config = dict(
    router_score='softmax',
    vocab_size=2048,
    beta1=0.9,
    beta2=0.98,
)
Below are experts of layer 4 (counted from 0) of a mixture-of-experts language model. Rows are named router (the router's row for the expert), up (a neuron's input weights, with its number), down (a neuron's output weights, with its number) and show model dimensions 0-191. Each number is 50 + 12 x the weight over its row's rms, rounded and kept within 0 to 99.
Before each expert's rows: "comes before" lists some tokens at least twice as common just after its tokens as in all text; "comes after" lists some tokens at least twice as common just before its tokens as in all text. This comes from a sample of Wikipedia text that the model never trained on. Tokens count by the router's weight.

# expert 6
comes before: "-", "\n", "==", " 0", "The", " 1"
comes after: "\n", ")", " 0", " 1", " 2", " 3"
router:70 69 41 55 46 39 30 54 63 54 48 61 42 67 48 49 59 60 54 58 59 36 45 33 64 39 59 49 43 27 36 51 37 47 49 54 44 67 35 37 71 63 45 29 55 49 41 50 57 34 50 47 46 60 63 50 62 45 41 76 67 43 58 53 37 55 52 28 33 67 31 47 47 55 63 79 54 45 44 36 45 49 37 38 55 55 51 50 68 34 38 57 29 58 23 57 48 47 13 65 40 47 47 39 57 34 38 33 38 47 35 64 51 41 37 56 47 68 51 43 57 31 54 39 46 48 46 46 62 62 36 50 37 65 53 55 47 66 63 52 37 54 54 50 29 49 35 64 56 60 43 42 57 47 57 52 62 57 47 71 77 17 64 52 50 50 44 36 55 60 32 37 57 44 38 53 52 32 53 73 80 51 28 30 37 65 36 48 40 54 50 54
up1:64 51 64 60 63 43 55 57 59 49 57 60 64 36 56 56 39 76 44 31 41 46 39 55 66 57 38 45 64 67 34 60 47 58 55 43 58 56 42 37 53 50 44 52 42 56 41 39 67 45 48 42 32 44 40 27 73 73 45 43 38 33 53 48 43 57 33 62 64 53 36 31 41 58 34 18 65 53 31 50 35 46 58 40 69 44 67 50 49 61 38 47 35 51 48 55 62 71 46 62 52 38 38 54 58 47 75 39 59 54 54 52 54 62 61 48 51 28 51 82 76 40 49 55 24 78 58 39 65 62 54 52 59 39 52 43 28 57 53 56 69 59 49 35 41 69 44 46 41 33 59 64 51 37 60 68 40 43 56 47 52 67 48 77 46 31 43 46 76 71 39 42 35 60 64 59 47 44 49 34 43 47 32 66 43 51 52 63 56 57 48 57
down1:37 56 52 49 46 16 54 42 65 29 39 59 64 58 63 60 40 49 32 22 42 56 32 25 27 42 50 35 65 69 45 43 50 64 55 45 57 41 41 45 49 48 40 53 36 69 32 39 44 51 38 53 46 51 47 24 62 42 32 39 62 71 29 41 71 53 28 42 37 61 45 35 54 39 46 38 55 73 32 39 47 60 50 57 55 37 50 74 36 60 46 26 48 56 40 69 41 48 48 47 43 47 33 48 49 42 61 38 43 52 42 42 49 41 51 55 62 55 55 47 73 36 47 53 62 55 48 29 66 52 71 52 54 45 42 42 20 46 42 36 52 61 42 48 51 78 40 48 71 47 54 39 55 38 41 52 36 48 43 55 50 48 56 67 47 46 51 62 34 50 39 55 36 55 38 60 74 49 45 29 51 29 23 59 29 34 66 54 41 55 56 40
up2:59 42 56 50 59 78 44 32 45 35 59 62 34 59 50 57 46 45 44 43 23 50 50 72 36 42 56 58 37 55 45 42 33 39 70 45 37 63 43 61 54 23 24 59 35 42 61 37 70 45 52 53 54 45 46 24 51 42 62 44 52 34 42 72 69 44 46 48 57 51 37 57 44 61 45 36 50 57 46 63 46 60 46 64 63 41 45 51 44 50 67 43 52 43 47 25 48 36 60 42 46 57 25 52 29 53 33 70 39 64 48 16 58 63 39 59 38 30 31 45 42 45 48 67 68 27 49 26 49 46 43 49 48 68 54 38 59 51 52 37 48 44 46 54 47 43 73 63 43 65 57 55 41 45 58 42 40 45 60 55 63 66 63 40 48 69 48 50 45 59 18 37 40 33 63 55 38 51 67 53 56 78 75 43 59 44 51 60 62 57 62 56
down2:51 77 58 43 64 55 34 45 31 57 42 25 54 35 46 46 40 43 48 53 66 60 42 45 52 72 71 46 71 40 62 42 84 55 68 43 31 46 56 37 52 51 47 61 41 49 64 64 57 55 49 45 46 57 40 66 56 54 51 45 71 71 64 64 47 58 42 57 40 40 30 44 65 36 82 32 55 62 33 56 51 63 44 41 55 56 45 54 44 38 34 56 53 36 65 56 61 46 51 45 70 29 37 57 59 65 40 49 46 41 35 77 70 57 60 48 57 59 53 59 58 43 56 71 59 61 51 53 49 44 59 37 48 47 66 45 60 55 47 44 42 58 66 38 49 71 62 33 69 43 43 70 42 60 32 46 48 58 52 62 51 37 37 28 47 49 73 63 43 50 78 36 56 64 37 50 77 57 57 50 46 54 47 33 60 39 60 58 54 62 31 25
up3:37 39 48 56 42 63 58 43 65 41 49 36 47 60 68 73 37 45 62 61 58 49 63 32 51 71 56 53 43 64 48 62 19 62 33 45 44 50 45 42 36 48 38 60 10 36 60 18 47 47 48 43 61 48 68 40 51 61 45 52 39 69 63 43 43 46 35 56 38 61 67 44 57 71 53 39 37 56 46 64 39 54 42 44 52 52 51 66 16 51 30 35 44 61 69 47 45 62 47 59 39 64 54 49 47 46 60 48 54 63 45 35 25 46 80 71 63 48 59 57 59 48 45 55 57 72 41 31 57 30 26 41 52 45 60 84 39 52 47 51 54 41 58 45 36 57 67 51 58 56 44 61 50 28 50 55 56 45 48 66 52 43 49 44 56 50 58 50 35 70 54 49 44 39 26 57 68 56 68 38 53 41 75 50 48 44 46 32 50 48 52 54
down3:60 31 47 61 45 45 35 50 47 32 67 54 46 39 31 56 50 34 55 56 69 67 54 62 28 53 29 27 48 70 50 54 53 49 48 48 64 58 52 62 45 63 70 50 34 60 58 71 64 36 48 41 49 62 25 56 60 68 57 63 45 35 30 44 47 57 32 39 59 48 48 32 63 45 51 44 51 56 37 30 70 56 49 36 61 58 61 55 57 55 33 52 56 46 58 49 42 35 52 27 65 44 49 62 38 53 48 58 37 47 50 46 54 64 60 62 47 54 31 38 60 57 55 55 73 38 54 42 69 33 41 22 39 31 74 79 47 60 45 52 37 63 35 36 50 61 46 65 51 31 53 34 49 48 59 70 57 18 50 50 74 43 32 56 46 54 57 52 49 55 55 53 44 59 70 43 56 51 66 58 32 31 32 43 49 30 47 47 43 63 26 35

# expert 14
comes before: ",", " |", " (", " and", "'", " F"
comes after: "\n", "ri", "al", " United", "li", "ni"
router:64 72 48 33 54 40 60 44 61 48 60 44 27 45 54 44 24 44 60 50 72 48 63 23 36 45 26 60 58 49 61 63 52 76 53 43 34 69 63 65 51 68 43 42 56 58 63 63 25 52 35 50 54 36 49 48 48 48 35 61 55 69 72 36 49 68 42 53 48 55 58 57 51 57 48 49 33 55 52 52 67 55 39 23 28 39 42 65 60 47 53 49 48 42 50 42 38 69 74 50 42 59 68 51 35 54 56 46 56 38 58 40 67 49 57 49 48 62 22 46 52 58 62 55 38 56 55 46 26 52 62 52 53 42 38 59 50 44 45 37 59 50 38 40 70 57 58 56 69 57 40 84 56 59 70 42 66 42 36 56 50 59 60 47 43 37 58 56 20 43 41 66 65 51 33 64 67 57 29 30 39 44 42 43 52 40 69 50 44 53 37 66
up1:61 74 50 87 45 39 64 49 41 70 31 59 70 46 59 50 53 56 69 30 68 46 52 49 50 42 46 41 51 37 44 47 57 38 51 45 43 47 47 56 49 57 58 62 53 43 65 50 50 59 33 65 61 57 39 52 74 63 44 60 52 67 38 46 49 69 66 36 54 47 59 60 52 46 59 66 46 43 60 61 43 38 62 54 42 57 54 63 56 56 54 47 62 34 35 38 61 73 49 59 71 58 57 32 43 48 42 60 29 53 55 32 46 36 65 49 62 37 52 47 57 35 33 78 40 73 58 40 58 21 19 64 53 36 41 56 37 43 48 48 40 77 48 69 48 28 38 41 57 66 40 60 50 33 37 46 46 55 68 71 62 55 62 56 61 62 64 58 59 72 44 31 54 40 56 61 45 56 59 47 59 59 72 61 55 47 64 49 69 62 35 66
down1:47 55 49 61 40 47 41 52 39 43 53 30 36 56 41 46 39 25 28 52 72 19 59 63 37 61 38 46 46 38 67 28 27 42 43 32 55 57 47 37 36 60 61 62 45 41 59 46 40 44 43 46 50 30 54 46 55 74 51 61 30 57 44 57 56 58 51 60 50 56 30 57 59 28 60 34 49 57 57 54 33 43 40 47 53 41 54 48 52 35 47 44 83 38 41 41 51 60 42 51 52 37 54 49 45 42 53 62 18 43 41 48 72 31 28 40 29 42 46 38 37 25 44 53 47 65 46 52 52 56 65 55 53 40 09 43 51 53 42 53 63 55 38 49 44 53 40 52 39 50 38 59 42 60 51 34 33 72 59 43 49 40 73 45 59 43 39 54 38 52 74 62 63 45 61 58 59 63 58 55 66 64 35 40 80 32 66 40 55 48 39 52
up2:43 73 46 40 53 44 57 41 45 73 47 22 49 55 57 58 52 76 35 52 68 56 55 53 56 49 30 58 51 57 35 38 47 50 22 23 53 59 57 49 67 48 50 47 33 59 34 51 59 46 63 58 63 48 47 64 52 43 32 54 61 48 45 52 80 31 51 61 57 53 29 75 56 44 35 45 41 47 43 48 57 45 47 45 52 48 46 46 70 64 70 33 64 39 39 34 53 35 39 45 44 49 55 47 33 50 63 74 62 40 20 54 35 65 59 61 41 40 35 34 65 57 75 48 48 54 58 43 46 40 51 51 28 45 57 36 47 35 61 51 53 59 50 56 34 55 39 47 49 40 47 65 56 31 56 68 57 60 64 44 45 38 56 69 59 37 27 79 56 84 39 49 48 48 48 55 49 55 64 53 48 54 71 56 45 68 56 39 81 50 61 39
down2:54 43 29 36 34 53 68 46 62 44 62 45 58 59 62 61 56 33 71 48 46 50 38 28 51 61 62 60 48 28 50 56 47 44 42 48 52 51 69 50 36 48 57 65 37 36 36 62 37 48 32 34 46 28 42 39 48 53 30 43 60 41 55 48 32 59 44 41 64 56 35 51 48 55 45 65 13 57 45 66 65 40 23 40 45 38 54 44 58 61 51 43 49 39 61 54 89 46 46 42 28 46 26 42 31 47 47 49 41 50 58 58 32 55 48 53 45 56 31 51 49 50 37 56 49 51 49 39 40 38 64 50 50 53 62 41 52 37 62 56 58 35 35 59 60 53 59 70 51 70 38 66 58 17 65 54 47 67 50 64 88 58 60 37 43 51 58 50 42 48 52 61 44 63 50 48 53 60 23 50 52 50 28 59 27 60 61 57 36 66 39 62
up3:48 49 70 57 52 48 28 53 74 41 53 62 57 48 47 61 59 56 43 44 52 61 56 55 39 41 75 54 61 32 52 77 38 59 59 62 21 49 68 64 35 56 65 41 60 69 34 69 49 80 58 34 66 53 59 59 61 60 31 38 48 27 47 49 57 54 45 52 30 63 47 62 56 63 69 61 57 45 51 41 63 62 70 44 49 67 48 66 28 47 39 50 52 47 29 42 42 35 69 53 51 51 50 41 43 78 46 59 41 39 06 44 47 40 54 49 72 40 52 49 39 39 58 39 35 51 33 37 46 59 52 46 50 31 49 30 55 39 61 69 47 55 87 56 49 35 64 55 53 57 49 67 64 62 41 46 57 61 48 51 48 46 41 52 45 27 55 62 46 64 45 54 33 58 55 38 34 42 41 44 57 63 51 44 55 53 51 41 61 66 59 45
down3:54 63 49 54 37 42 37 41 63 60 38 65 39 50 59 37 58 35 38 38 60 53 48 66 28 30 68 37 66 55 60 78 23 70 74 43 46 57 17 54 48 46 61 35 46 68 80 71 45 46 41 41 51 54 45 57 49 71 52 48 25 51 29 44 61 44 30 64 45 62 74 66 66 74 54 55 48 38 44 54 46 50 43 64 51 57 54 59 44 45 41 58 45 61 48 47 51 47 64 46 52 51 32 64 73 39 57 52 42 52 56 50 56 28 55 58 40 58 54 58 35 51 58 41 56 44 53 60 48 46 45 50 64 42 39 40 44 53 40 40 42 69 53 54 26 48 60 52 35 58 52 61 53 49 55 39 56 31 41 64 52 42 52 65 50 30 41 79 65 23 54 62 60 39 52 54 40 50 42 52 65 31 70 18 45 48 59 58 34 48 35 37

# expert 2
comes before: " ", "\n", " The", " was", " In", " He"
comes after: "\n", ",", ".", " and", " is", "ing"
router:29 51 52 64 25 46 50 51 50 40 60 41 41 52 39 69 65 54 65 38 52 51 57 56 70 39 65 56 38 37 50 57 62 53 61 46 55 40 64 48 38 63 55 56 47 50 61 59 50 37 55 58 75 65 41 58 67 69 48 42 56 31 51 29 17 65 53 61 75 56 45 69 58 63 41 58 66 47 57 44 46 49 49 39 37 42 48 72 62 25 48 50 27 40 32 61 76 69 71 42 59 54 55 79 48 63 67 65 39 60 50 51 39 35 44 57 55 39 52 47 47 47 24 66 76 54 41 64 47 49 60 53 51 46 44 52 37 68 42 32 38 43 45 56 58 38 67 35 61 61 34 28 33 50 46 56 50 62 32 54 24 72 34 54 55 50 45 49 50 59 61 41 44 56 58 66 53 35 46 71 47 42 55 43 60 40 47 55 33 32 40 43
up1:35 55 38 55 67 57 40 62 56 51 32 44 46 52 48 38 59 41 42 62 64 49 52 35 64 48 36 42 45 70 44 59 42 51 45 51 48 48 57 51 29 63 57 59 43 25 58 63 45 47 50 61 53 59 61 66 57 53 53 48 35 52 52 58 70 41 50 61 45 55 49 62 45 68 41 66 49 52 48 43 47 48 58 51 74 38 56 35 21 58 61 66 51 56 49 38 43 50 34 20 59 54 68 53 32 49 69 49 54 71 47 66 52 53 60 31 62 51 53 50 43 45 63 67 58 58 51 53 63 35 15 49 65 66 72 60 64 35 40 70 69 71 34 58 63 27 71 41 28 34 53 60 64 37 66 42 57 51 43 54 45 67 47 42 31 37 25 55 61 62 52 39 52 51 43 66 55 63 29 26 34 53 52 50 56 47 50 31 66 62 80 45
down1:44 50 48 49 27 56 49 54 62 33 31 66 54 36 58 54 50 59 58 45 84 57 37 55 49 74 65 52 41 42 49 43 69 41 55 48 47 44 64 45 36 56 48 55 36 61 45 67 53 23 40 57 47 33 63 49 44 55 45 49 56 62 64 53 39 54 45 54 59 48 55 48 62 54 28 52 51 20 58 46 61 63 44 51 33 43 55 65 44 45 56 69 39 52 61 56 61 30 48 61 40 51 54 57 53 65 60 60 42 59 49 49 42 65 28 42 42 22 56 69 34 60 33 69 70 65 29 49 50 55 24 28 64 50 50 61 52 58 53 42 64 74 69 71 51 43 59 46 25 38 57 57 34 44 59 52 59 32 66 60 73 63 64 53 43 66 61 48 58 32 57 56 51 59 43 38 64 20 42 40 64 34 43 56 42 78 49 38 60 46 41 48
up2:67 44 61 58 52 64 36 52 48 60 38 57 56 46 54 47 32 48 62 49 32 52 53 61 34 49 45 34 55 63 62 75 41 74 32 58 33 53 31 53 28 45 59 58 51 60 56 49 57 24 67 20 41 51 66 34 33 50 51 55 44 51 42 47 41 31 33 47 26 34 56 51 70 55 39 43 55 28 61 48 57 65 63 82 29 18 58 46 45 61 60 56 32 58 52 56 49 61 39 47 57 46 72 50 66 46 64 32 63 64 48 54 54 53 36 49 22 53 41 50 55 41 62 69 43 40 61 40 78 42 45 32 63 31 55 63 53 50 52 36 34 40 29 65 48 60 39 53 46 70 53 57 65 42 46 62 46 55 60 43 50 54 55 39 35 58 59 32 46 45 59 38 26 50 64 55 34 48 55 71 43 46 44 51 52 54 39 37 49 38 53 63
down2:46 33 45 65 33 50 40 31 76 57 44 48 70 52 56 50 49 42 39 38 29 44 59 54 41 70 49 67 61 70 58 62 56 33 48 58 53 51 47 38 62 53 46 81 68 49 37 60 44 28 51 40 68 58 43 44 51 43 50 53 56 58 49 34 59 46 54 54 45 61 45 61 38 27 45 51 48 46 52 46 23 58 32 47 73 56 60 45 68 47 60 43 56 59 34 27 49 37 28 61 51 54 54 31 59 44 57 56 51 55 43 73 64 70 52 51 61 55 30 49 42 55 36 29 63 57 52 59 57 67 48 51 57 58 42 56 44 55 50 52 15 81 65 46 43 64 64 43 51 71 58 60 69 64 53 69 51 37 43 48 47 59 57 53 65 33 76 58 54 73 65 49 41 45 46 39 77 33 70 35 58 60 32 36 54 51 38 45 66 51 53 50
up3:50 48 51 56 51 71 52 39 53 58 44 43 50 60 36 56 37 68 40 51 34 41 36 55 52 40 38 36 45 34 65 73 62 44 59 59 53 44 29 63 70 31 51 32 50 52 38 46 72 47 68 48 64 78 59 46 32 42 51 57 33 42 37 56 41 50 43 56 55 52 45 69 48 73 31 35 78 55 51 68 55 79 58 51 62 56 41 44 52 54 71 55 45 69 43 33 58 48 46 40 40 51 43 32 79 43 50 38 50 68 51 26 34 52 37 43 61 52 46 51 84 52 48 46 61 59 73 39 64 59 28 74 62 55 54 50 60 56 54 56 55 57 35 49 44 51 55 67 23 49 43 63 71 50 33 50 65 65 58 53 42 60 57 38 62 48 59 45 62 41 65 61 28 49 48 60 60 41 43 51 41 66 46 34 27 60 42 47 66 33 49 43
down3:57 36 46 25 44 55 81 45 59 35 37 59 39 57 54 29 15 60 31 61 53 29 48 47 70 22 59 64 51 41 62 64 63 58 67 56 46 38 52 63 42 30 51 41 58 50 42 53 59 56 38 41 54 57 55 34 49 55 48 64 42 41 49 53 49 29 37 59 56 46 43 50 71 59 42 42 51 45 36 32 36 51 35 42 46 57 44 46 53 48 40 57 67 43 43 51 72 24 60 48 38 42 33 65 37 25 75 23 63 57 50 64 45 47 66 54 59 49 34 53 66 28 48 65 57 48 54 48 38 56 34 48 46 60 44 42 33 40 45 60 29 33 67 30 59 50 59 49 44 51 45 50 51 68 38 25 50 57 43 42 48 41 73 37 48 49 55 57 45 44 47 55 50 72 44 43 36 45 27 50 40 50 68 48 74 35 67 66 56 38 46 54

# expert 15
comes before: "|", "s", "t", "st", "duc", "c"
comes after: " |", ".", "|", " to", " a", " P"
router:52 35 42 71 45 42 49 63 52 58 37 70 48 51 31 51 45 64 40 54 51 45 38 55 22 61 69 40 42 37 43 35 56 58 48 61 37 67 72 32 51 42 53 51 29 47 61 62 62 51 35 71 47 42 58 54 30 28 51 49 52 35 61 55 49 49 48 49 36 41 53 54 31 22 63 40 64 53 50 49 41 64 45 54 83 64 43 47 66 41 66 59 49 21 52 28 40 32 57 54 50 49 73 55 21 45 45 43 29 48 50 61 54 58 41 34 62 28 37 81 49 50 41 43 46 52 57 30 50 47 60 38 45 55 63 54 51 60 60 46 61 31 71 48 41 38 44 60 26 43 36 39 55 33 53 48 56 46 65 44 65 69 52 39 59 59 59 52 49 56 41 40 81 59 65 54 48 68 54 60 64 51 58 71 36 53 38 35 57 54 57 47
up1:42 57 45 29 61 65 71 53 48 60 26 64 64 48 47 56 52 30 28 31 22 53 13 60 46 35 55 58 45 49 46 64 50 52 50 54 43 44 42 72 58 44 36 29 39 58 58 63 51 57 32 51 68 47 43 48 46 70 54 62 21 50 47 45 57 40 40 34 56 67 54 45 53 56 53 43 56 69 71 65 44 61 38 58 65 36 59 68 45 50 55 59 42 55 51 55 54 45 66 54 43 73 42 51 59 57 44 43 45 77 28 48 25 32 44 61 48 53 63 40 70 45 44 57 55 33 32 77 50 49 61 40 46 44 53 51 59 59 48 34 64 60 53 55 60 49 39 45 45 65 44 74 49 43 48 78 49 62 63 34 59 43 52 57 28 45 55 43 51 60 77 52 43 47 38 44 36 50 54 60 62 74 61 65 56 52 56 31 63 54 35 38
down1:61 55 24 57 61 41 42 58 57 69 70 55 69 44 42 44 68 64 15 55 35 45 47 16 34 45 58 52 53 39 41 38 45 55 55 50 34 29 42 53 43 29 33 38 51 35 65 53 50 59 54 47 37 59 54 43 53 59 38 69 39 53 23 26 48 48 46 57 47 38 24 43 53 36 23 56 37 46 56 55 37 78 44 61 37 56 36 26 55 44 51 58 39 36 57 54 61 38 45 47 48 54 46 64 46 59 42 66 47 69 52 58 43 56 55 54 44 63 55 48 75 36 68 46 53 58 49 64 64 54 39 55 51 54 38 43 36 67 65 29 41 37 62 37 52 25 42 58 55 52 53 65 51 48 82 41 68 36 41 35 56 33 52 27 42 42 52 51 55 62 49 47 59 48 43 68 39 40 51 53 46 68 60 52 67 57 63 57 60 64 40 53
up2:41 48 41 35 62 50 60 44 44 65 51 56 50 68 53 38 43 50 58 55 45 50 58 35 54 55 62 57 26 60 45 66 46 77 42 47 42 53 57 41 52 58 40 43 51 45 63 58 35 70 26 50 37 48 57 76 42 56 54 51 65 70 41 53 47 42 49 48 64 72 31 32 55 49 55 44 57 51 44 51 43 73 63 39 40 28 43 59 37 55 51 75 46 47 80 46 40 51 62 38 40 40 44 46 54 58 66 65 37 27 42 31 42 60 60 42 47 57 65 47 39 33 65 32 61 72 55 30 28 59 58 69 49 51 52 50 29 64 54 53 63 41 54 49 26 58 30 44 49 69 53 49 45 38 53 53 51 70 40 46 44 48 38 58 66 48 64 50 60 37 51 53 11 19 39 49 39 60 59 46 44 29 44 49 65 44 48 34 72 50 34 72
down2:71 66 37 38 43 45 46 58 62 34 48 45 58 43 62 44 37 29 37 53 52 61 46 50 54 24 33 52 43 45 43 46 63 33 23 77 51 50 49 54 62 44 23 43 54 67 55 46 37 46 69 53 56 50 60 37 50 38 49 42 62 32 30 59 61 52 56 54 74 65 45 39 52 44 53 55 40 57 40 49 57 54 25 44 59 55 45 46 38 31 55 37 35 55 30 43 50 51 50 42 69 52 27 53 63 37 54 63 62 60 40 63 48 55 48 49 10 77 39 55 36 48 44 65 44 41 23 57 33 72 36 48 33 68 60 51 55 71 48 61 39 67 47 66 37 44 43 53 58 72 67 43 60 54 48 43 37 54 39 54 37 55 70 72 53 47 54 49 56 67 46 66 46 38 51 58 65 51 55 52 37 55 55 49 81 48 34 44 48 66 40 62
up3:32 53 39 46 69 55 43 62 53 52 52 58 40 57 58 51 62 44 50 56 56 41 49 37 44 38 42 47 54 69 50 57 40 56 40 45 27 27 57 50 60 66 62 50 33 61 58 40 57 55 47 57 38 60 63 68 53 73 41 44 79 63 37 70 48 50 48 67 51 39 39 46 47 66 51 49 36 41 62 48 41 49 53 45 41 53 45 32 40 61 38 69 40 89 43 51 70 45 39 57 60 43 46 49 62 58 45 28 55 62 58 45 58 33 83 25 46 42 44 45 49 37 62 72 30 39 66 59 50 46 54 35 60 38 54 56 43 46 37 54 52 38 40 70 72 43 24 37 54 59 46 45 37 37 47 57 33 53 23 40 55 56 46 59 40 39 42 45 47 50 67 29 36 21 39 64 27 28 66 51 43 39 39 69 52 50 47 32 58 53 69 47
down3:38 49 47 41 71 32 57 64 56 49 49 53 66 64 58 14 47 73 43 23 52 53 37 68 66 30 41 43 53 68 44 60 59 35 52 45 25 39 52 56 57 59 55 49 55 33 52 33 48 36 45 44 35 35 49 53 39 51 43 53 52 30 37 36 41 42 53 50 44 47 43 52 53 40 58 46 34 65 64 52 73 61 17 51 47 51 33 21 52 46 46 28 67 68 59 23 53 46 44 36 52 59 44 20 61 32 33 46 50 48 42 33 37 39 52 68 64 46 54 57 45 42 37 30 60 58 58 58 55 57 61 29 45 42 23 47 51 51 56 54 56 45 51 50 53 55 46 54 38 62 41 61 40 59 46 60 36 56 48 52 48 46 43 29 37 45 52 29 51 60 43 33 59 43 68 41 59 63 23 56 42 41 21 39 54 72 65 46 56 55 50 42

# expert 11
comes before: " the", " ", " a", " by", " in", " to"
comes after: "s", "ed", "'", "ing", "er", "ation"
router:38 57 47 33 26 59 61 42 66 46 35 54 72 39 63 54 67 37 58 51 53 27 64 56 48 43 49 63 51 47 57 45 53 34 45 39 42 44 49 46 43 83 48 59 51 42 28 24 41 51 60 36 62 53 41 58 52 62 37 31 52 59 43 59 43 73 50 40 67 57 40 38 56 43 20 62 58 61 56 44 44 57 39 47 53 50 55 59 44 45 30 37 67 57 54 50 38 66 56 49 68 29 57 60 46 48 40 45 34 58 46 62 44 29 26 64 46 67 69 30 72 28 44 62 36 41 49 74 32 55 68 70 44 32 74 46 60 33 51 80 41 68 69 54 52 69 55 48 81 46 57 45 48 46 49 49 40 45 61 40 39 40 48 39 47 27 64 47 63 54 57 49 61 54 56 62 51 45 55 52 58 32 40 39 57 47 35 50 53 43 57 43
up1:60 66 49 42 73 61 52 57 70 61 52 51 67 44 56 38 59 52 62 17 65 41 64 68 30 46 53 42 67 47 53 49 47 54 37 77 42 65 47 48 39 25 61 54 41 31 65 47 22 43 57 39 41 45 69 46 44 48 42 48 43 39 52 39 78 67 61 47 60 42 63 46 54 70 67 42 44 51 43 26 49 33 44 46 58 44 49 45 41 52 44 47 07 40 39 46 50 67 41 42 57 59 74 68 47 43 62 51 42 44 63 39 52 57 50 53 66 45 54 66 62 51 49 38 50 43 40 43 49 43 35 29 62 61 59 59 46 56 36 24 34 39 40 40 46 44 44 47 42 39 40 63 53 69 40 59 57 50 49 85 39 74 37 26 36 56 44 38 38 59 58 26 38 40 56 55 46 54 41 38 61 53 51 40 37 50 46 55 61 63 50 49
down1:45 48 23 59 52 51 60 54 63 53 33 58 39 36 47 70 50 39 59 78 40 22 57 59 36 52 63 51 51 60 74 40 62 53 48 45 53 52 29 61 58 60 43 77 57 37 39 60 55 49 76 28 60 56 58 40 47 54 47 44 55 40 57 39 55 39 45 50 36 47 57 52 46 60 49 66 45 43 85 58 52 39 50 45 41 59 40 46 55 40 45 46 64 37 12 53 61 45 37 37 43 54 54 63 56 40 38 52 70 69 49 50 24 50 31 41 55 55 31 46 34 32 44 54 48 49 40 38 63 58 51 44 44 45 40 75 59 42 71 50 22 47 48 55 36 53 44 49 74 34 44 57 74 41 55 46 47 51 51 49 65 58 40 57 53 44 32 47 50 54 58 36 38 47 52 70 57 56 51 41 45 32 48 14 58 47 68 84 46 61 45 54
up2:60 60 55 49 58 31 54 37 44 69 53 50 46 59 38 53 44 47 72 52 78 61 50 40 45 53 38 41 35 38 44 42 38 54 31 67 45 43 68 52 20 44 73 40 37 56 55 41 65 41 47 49 37 64 59 59 73 54 67 72 36 63 42 58 45 49 45 30 35 52 47 41 60 73 45 45 57 44 46 63 53 41 67 36 71 17 59 51 43 59 38 48 73 56 73 56 62 48 51 52 24 50 69 68 64 56 54 43 67 48 38 46 47 58 64 55 35 40 37 60 60 44 55 67 54 51 30 33 52 52 41 56 57 38 32 52 38 57 32 48 53 34 54 78 54 50 44 22 46 62 48 41 45 46 57 73 48 34 50 56 61 39 49 71 67 58 51 45 60 38 74 60 27 73 33 57 32 44 45 52 45 55 41 52 43 47 42 63 40 48 41 54
down2:61 46 56 56 52 50 57 48 53 30 34 46 46 56 52 67 65 84 47 66 37 44 52 61 66 47 80 39 54 41 46 62 49 37 51 61 45 57 51 70 70 73 41 61 62 42 54 50 42 43 52 59 41 60 53 34 57 53 34 26 59 35 72 38 45 41 65 61 56 36 32 54 39 48 61 57 38 63 63 60 42 47 47 66 45 60 27 46 58 46 64 40 59 34 41 67 59 53 72 45 35 48 33 73 45 66 21 61 56 47 60 43 60 49 37 47 41 39 52 66 40 66 61 08 31 30 46 48 46 36 30 56 47 66 22 58 51 46 27 57 48 57 51 34 64 46 60 58 57 48 42 52 56 61 64 56 38 40 62 53 43 54 39 57 45 43 56 37 39 25 46 52 35 55 41 45 48 32 33 49 56 43 44 46 33 60 45 69 41 43 48 43
up3:37 55 43 52 78 37 53 58 63 65 78 66 45 69 53 44 45 58 46 43 54 48 44 38 34 47 57 67 30 58 44 61 64 50 55 45 49 38 41 19 81 52 34 36 65 54 57 52 64 56 43 67 56 33 58 49 48 46 37 47 52 45 54 54 44 51 35 64 69 51 49 29 69 84 60 39 49 54 58 61 48 61 56 39 42 65 46 65 26 65 42 40 35 43 61 41 47 34 43 72 43 58 40 46 46 52 35 63 53 29 62 49 39 37 36 50 63 51 35 48 59 46 62 40 40 53 40 40 43 61 49 50 32 41 61 52 67 48 79 52 69 41 53 52 32 44 61 62 43 60 59 66 19 53 46 57 56 44 39 47 48 51 40 58 68 53 51 37 34 60 59 41 59 29 33 21 53 48 60 48 47 44 48 64 45 67 57 46 60 56 22 30
down3:55 60 47 58 63 49 52 56 40 35 55 42 74 39 43 70 44 46 49 47 65 63 52 45 66 53 55 57 59 41 57 43 55 47 52 62 59 60 56 53 49 46 64 42 46 35 46 43 33 62 46 53 55 56 40 64 55 35 61 44 44 61 52 42 65 56 62 54 41 58 49 56 43 49 62 62 43 53 52 65 34 37 53 27 61 40 60 48 30 59 40 44 49 23 50 47 51 48 46 25 72 42 54 30 51 58 38 38 45 51 38 60 70 57 52 35 28 57 23 28 23 47 40 49 69 68 56 71 24 33 63 41 55 50 66 18 40 60 59 24 66 70 45 29 65 27 44 43 49 47 44 48 30 38 60 62 24 62 39 49 24 68 60 56 27 50 64 56 61 52 54 49 45 53 53 39 62 54 63 36 50 76 59 55 46 52 34 40 58 61 66 65